config.toml
experts_per_token = 8
hidden_act = "swiglu"
moe_layers = [0, 1, 2, 3, 4, 5, 6, 7]
balance_bias = true
norm_place = "pre"
qk_norm = false
parallel_block = false
optimizer = "adamw"
learning_rate = 0.0012
beta2 = 0.98
lr_head = 0.00979
schedule = "wsd"
Below are experts of layer 5 (counted from 0) of a mixture-of-experts language model. Rows are named router (the router's row for the expert), gate (a neuron's input weights, with its number), up (a neuron's input weights, with its number), down (a neuron's output weights, with its number) and show model dimensions 0-191. Each number is 500 + 40 x the weight over its row's rms, rounded and kept within 0 to 999. Numbers have three digits each.
Before each expert's rows: "mostly gets" lists some tokens that are sent to it at least half of the time; "comes before" lists some tokens at least twice as common just after its tokens as in all text. This comes from a sample of Wikipedia text that the model never trained on. Tokens count by the router's weight.

# expert 11
mostly gets: " was", " were", " has", " are", " been", " had"
comes before: " the", " a", " to", " in", " by", " as"
router:493450453526523492466532588448478502508446516503472463572597457465476435542493477577519478539471548571511472552536527465520524489453484478485543543477503523449507492516465488571544500504539468389575565485516496474436535565467557517474492537488498537553515590469430552533472486464474507569488482518536514532458540485513535470496461505546538484486446505465517465484518549473514468494518470452510506444483511588539416468459507559479418529456498375551487512483557505606503480502509534438526491515481491443507480458458570455434503416517528519489500458539473489532526465518519465520
gate1:507428468512434524478481510477479440523476515525474444476544542460521525505545497491508550478385489491491491430511539531567512556505510434530475534493475545395445462515506505563515513536491555451485568567475510433465582528547543474423509493499463472500509470442492503527461522519450500536502435513518488532445570544445471507529502525511520531496520466435527486529503435492547523525459450527523530530560585535515501579459537449507519454529538497445530519510492550441573561491501435431521437475514571492480454511546392484538493532543471486505589558525505531430542526495544486460
up1:420483480582533529505459490473500547560520541480570555440478509447492468528492531515492433482503525436507483483515479464463515485454472549582486567532524504618468521473508505435473421515558496481589483508475505529541438459467484512450515506516471519508485598500460553506529534470496507479526483453581435434550546446542529483444535553558556440533552529522449472514534505460462537515547498472511474447441445532475516471485447489492499534562465480562512507505491437541470408480443496497473521521443473446463464516419551554511488458576543509578526485490489472481472489451506559468
down1:536442469407519538538518552406444498488547536486449497429464527544480464547498510484524515525467539459459527476439484535463510464506450465467492490517471520456452450439504484485451527425546524436465465466527576505505495548524589495451571541472465553506522481507563547538533438418450520481520424507510587511493493576526457479560417523514544506499508518489487504493488485465540493516497513526552505503528410517531562535488447552558500477515530450483459488490505485508562485517462502517479479476578443569481569500497461543507499512381549472584496439546423538516537499531512495469

# expert 20
mostly gets: " with", " in", " for", " from", " by", " on"
comes before: " the", " a", " his", " its", " their", " an"
router:483431442567481439407494582536506546480478477497529502488605415466447440536467507523491472521476516605434493523522479476505508463452560490432523558544487552476543497584462508533498463493526481477599524535401461506418467493422535503470562516472467577528498565475497465499473530456491452489520559516516529571506517473503539479515543505581535470491482569467497417510494534462528452507468451487508521478504570497529453466488493478461482535453519456523574484511540538484464466549535535466475480535516456507485517507482529463400536489533441522499456498528525541534467472460524472550
gate4:479528484517474464466464528553514519466522449534608503483511531514546487507542551520536543528456538497486503537554520419468484540445540493527506485552542474509542480616475590428515455462564473515461565543533469556448453521489459531450443512527456512559556465492424389533475500485515521529433548530501485491501440478451419525493454527505481510557487511462512429569513443496528475555505505538585491443496522531476529513459475493546510436548443559477469473467539481523494514461536498534411536517521608508527492521494523458475486509454475516515441535520492522494403528543517445501
up4:497496548535459512520488473569483557527468444437441528451545457455495482470551490546408532498542546481485512558507479454386476567414537527444513504552511528470506466569505519453506483482507505538523568424435465455481477549480480559435478482547483519543507490436483520483440548537545557533522505528576573500465462488498481492515475552524492440500478508476509469494548519473533515479429455532541459486509480455470514498487562503496561483509525498527463427477557498517563514521500489496474534494414526574497532515447486434473434481525447626446438524546478514462433480545482463436
down4:481472474516492496526496474425475454537596546458531458554478541518518453451518517531595536555508428429533473488489512512513498532567476468546480569504523460549548566469482490547526481486435531567513534554478448474504502460549409486493491497533525501553469464509477484490488517502476543511497422473442393558548473531591441556453489483497521491534515497539513441531502514485544556566444490529438560524480529436449462580512575533453481459517482489465531492484436483513504464497469486495522478536515407523492495528480503536430523540551533435531491512514542492417451515521438551420

# expert 10
mostly gets: " United", " American", " States", " World", " University", " House"
comes before: ",", "\n", " (", " and", "'s", ".\n\n"
router:492491409474468468541521552431510575473464508505512532540497418509496529573480475518512446534498514514483446531466520513579477455522507452431560511510462528442512504512482511611516518531435438464535554559467518534489506458444523434416510547560533526572436523500574533533505455405527473418516487584496510490468536491455499481454509458487511455430502519490525467475513539473544511566549514439532490550410490512526477485503448533451450576472470524500548495540477528554492431481472519464500530524518474523468524495463540508459506534487498498424481482584518574588524476487500463532
gate0:553565496525568473544479446489511553458491343517527510464490558501523538498501453420451474450504501529535525483530503503569477532504468466433473472477492563488574475495522538524565569550457487503492475519503501461487515479494522441475519504468519424509435504543555483517438460501505528484527521450435484463541505519439478511560497462515478466441602477500506558514501531440504580525530551491482555516461521510509502512469457479540551559505532523509426581458501527503480510487481494407568516445441551570471578490515522556457476459427481521456447549536443540498563484478464544497
up0:446499420458478457543459518466474521443476488511505429545471511445501515520503553480574501477445567510504477528543462541541417509564583543524463538590465511462442505454440501495524538523559457509552469510503471552476497521476503473525548535573491513534452477477578486592530534470461511459550497540519512480435531475463501478524493509507513474513496564383504444561471559475465473571552493590507505517483574558536529482500451440508471550460475461516527451507465530533550494499509421447523499430535523478490404561465446485531502508579507485470471566505454541455491497469508492496
down0:474463547505510501514531510551582481581428480552472562557500514547488475451512480529470554476519488488530441471443525430390570545504531510474532536484572499531540500427539491515500477553522521460510464468434454484527545446490464464483463482458533516482524520414469495464484538520583455468510465522486476533546512557498496358519558473465517553505548489583473484461475481514569489498418476503492449465496516532504508532473536566542486449520508490520397531491531472521486488523446603467474470568448483555517588489494495501510486465445484458558480461460477466479556473484489491539